Weights of a small mixture-of-experts language model, trained from scratch on English Wikipedia: 32 experts in each of 11 layers.
Below are experts of layer 5 (counted from 0) of a mixture-of-experts language model. Rows are named router (the router's row for the expert) and show model dimensions 0-63. Each number is 128 + 24 x the weight over its row's rms, rounded and kept within 0 to 255. Numbers have three digits each.
After each expert's rows: a language model's description of what the expert responds to. This comes from a sample of Wikipedia text that the model never trained on.

# expert 21
router:136128106123124103143153113107127107079123190154150111103106091147134099092135150152117117122130106153102113141134148162124131153135132129132146128150103128079112114080148105137148134085108137
Description: Digits in ranks and years such as 4th or 108, and scattered words like he, power, of, in demographic and list text.

# expert 12
router:137130152118137098128153116097168132067121156147121105080124107140132107113125127118117128120088136146101133132118144109118104122123115128139165110111124146112094112093156100141151098099129172
Description: Single capital letters opening a word, especially the first word after a heading or bracket, e.g. P in Paganini, D in Donkey.

# expert 23
router:114155098095152129143167098129134124117121155143163100114097085107160099091105139156113137131137110155103131154140107121128106152108105113144104129172097127117130123075132153124126128148131151
Description: Inner word fragments after a prefix and before a suffix, such as red in incredibly, ist, est, tern, cept.

# expert 15
router:155137116099098133143156108089116142045118109150179116115130117117136131102153152155128114141112113173094122134149126156129105153111122121130110126146089133062106125096133145149126106105160132
Description: Pipe separators and spaces between cells in number-heavy tables of standings, scores and statistics, including empty cells and dash entries.

# expert 8
router:131124107124123105145155111104124103082116188157151111101106091147132098093138152150114118102134107151099117143135150162123129151134132129134148128149108129080111101077149103138148134086108136
Description: Middle or final pieces of personal names (Thibault, Elliot, Odorizzi), plus commas and closing brackets in name lists and tables.

# expert 5
router:133134108125121105146156115105123107069105188158153115098107092143129100093132155152118116167134109156102117144132149157124135148132129131134149128146106128080111125077147112144149130084110135
Description: Content nouns and name pieces right after the, of or a, such as the species, United States, the city, water.

# expert 25
router:134124103121120105144161111102122103077124189173153119100113087138128098089137156152122117159130109153098113147133150161120128152131130133132143124150109130084113125083149111140148136085112133
Description: Nouns after the, a, his or her naming people's roles or relations, such as father, wife, member, minister, plus Latin species endings like -us.

# expert 14
router:167143105168066127145154144121134105101121086136130141099131087098102140140084124147118144129101119154087144132119119154095143131135150136151141143144139099102101128105145139137150126097119125
Description: Verb forms and endings after was, to or he, such as filed, declared, used, released, made up, won.

# expert 30
router:174133091139130146156178124092131109124123157143112123092112080105150139086111137094097101133143145141129112110108128155153112140147122133135130116155132115081124111100158140135122129101109111
Description: Syllable pieces inside Japanese, Chinese, Korean, South Asian and Arabic names, such as Takizawa, Yoshimura, Jung, Khan.

# expert 24
router:154130138133106093163139172104173105102120105134115172125113125107100087161107148108160124131143126106087121170141142105117120121154095115115134132139105114094144118143132124127128137119103137
Description: Closing == and === heading markers and final nouns of institution or competition names like School, College, Cup, County.

# expert 9
router:132125108124121113149159124111133109070115183163144107090100089145139100091134155157105114127125098149099113145132148156134132147127131136124147118156105131088111106091164112135155138082102134
Description: Ordinal and quantity words like first, second, two, several, most, later, plus mid-word pieces of names.

# expert 22
router:141121126153119133081138126107152124062128156144187130101140098123147103086147115141124137126142130145090124125134141123124129153105080123146157110168123125085144113094130114110164154145159152
Description: Short consonant-vowel word pieces after a capital letter, often Germanic or Scandinavian names, such as Bl-od-elsheim, He-id-elberg, d-od-ging.

# expert 17
router:165148109109108070121186150162103140085128135145104107076144116102108140116136117174123106136126108135113191128124124143157138150133100135127133106101117124108145110136110075122143140084097129
Description: Accented letters and word pieces in Spanish, French, Catalan and Romanian names and titles, such as de la, Suárez, Júlíus.

# expert 13
router:135129107118120108151156109104129106083126184155148108091104091147132099099141140151113112109126100153097106148136150163119127147134131127133146124142111130080111093077144104142144130086109132
Description: Pipe separators ending cells in tables of votes, seasons and league stats, plus modal verbs like may, could, and "In office".

# expert 20
router:134126110128118110153149118096118101068114181147146124104099086148129105096124150146121117127138117154093103140130138159116134165144130134132134108151105129086101101083145112145149148092123131
Description: Word-final pieces, mostly plural endings, such as s, es, ers, ies, ions, in viewers, athletes, Singles.

# expert 3
router:138128109127121110146157110104124106081117190160149113100108093149129099094134143148116117157136110148103109150130146162120131149135130121132149120149109123082110111079149103140145134086110138
Description: Sentence-ending periods before a new sentence, list-item hyphens starting lines, and compound hyphens such as Anglo-Catholic or I-55.

# expert 16
router:137129104124124103140151110108127105075111198161149113098109092145131098096135146148118116110130101147097113145135151166121131150130138125127147131152112121078114102084149104137152136082103135
Description: Digits inside years and numbers after a date's comma or first digit, such as 2024, 1955, plus time words like soon, day, years.

# expert 28
router:127145152134150112125147120084170127076117102157142130055100088105115124107134129128116084131081151110149179124084146141132134112133132103126175119119111106107130096121133121126124094099135112
Description: Single capital letters beginning proper names or titles, after a pipe, the, comma or colon, such as W-ide Awake, S-owerby, H-ino.

# expert 27
router:134138090124125116125104097113158128066123098147142132103124155141149114075131113162141106140142133168144117174093175150101092113101122115118152139159120106109121117073134146136113123050112126
Description: Colons and labels after field names in infobox-style lists, like Family:, External IDs:, First flight:, plus MPC/JPL astronomy data.

# expert 2
router:138129110120124108151157112099129098080109183162150117104113095140135100093144140151114115166127100154101118141135157164124126152124133135132140134145110129080110108075141101141147131085110138
Description: Digits inside wiki tables and stat lists, often after a pipe or space, such as 35.20%, 599 m, .780.

# expert 19
router:165113136121097109117171105099103117094122128138174106112124116137160127083141172162124108127135122125107142141112158160132148144148120135105158151170070113091102105072159102133152110092131119
Description: Commas, colons and spaced dashes separating dates from events in chronologies and date ranges, such as "January 29 – Fifteen men".

# expert 1
router:134130106125124106143154111105126106079109194164151111102108093149133099093138152151118118131133106150100105142131151160120129151134131128134152124151106129079112111080147106139148133086107135
Description: Sentence-final periods, score dashes and slashes, plus name and place pieces in biographies of academics or footballers, such as Paul, Cambridge, Vienna.

# expert 18
router:131096183110107127122115125106125113092124163131154121064095135130134109095144152120166113132138097111129157129118159135147142155094084120130150113131103123078123120109140094141116116158094147
Description: Final vowel or syllable pieces of words and names, like o in who, an in Sanborn, a in Soacha.

# expert 29
router:132123103121124103146155117102129107083127187161149113101106091150135103094133145150115120149130104154099110142135149159122134149128133127136148127146108127080113111081148108139145133094108137
Description: Month names and digits in dates, years and match scores, such as 15 April 1994, 1–2, plus Thai script bytes.

# expert 26
router:118154105131127102130161106115117106086129181158159110117110103147135106079129150147096118107130112153102101142138146144134129146129130132126132132152104128086112108091146107133151144085091121
Description: Capitalized sentence-opening words like However, This, During, Despite, plus the digit 9 in years and decimals, such as 1976.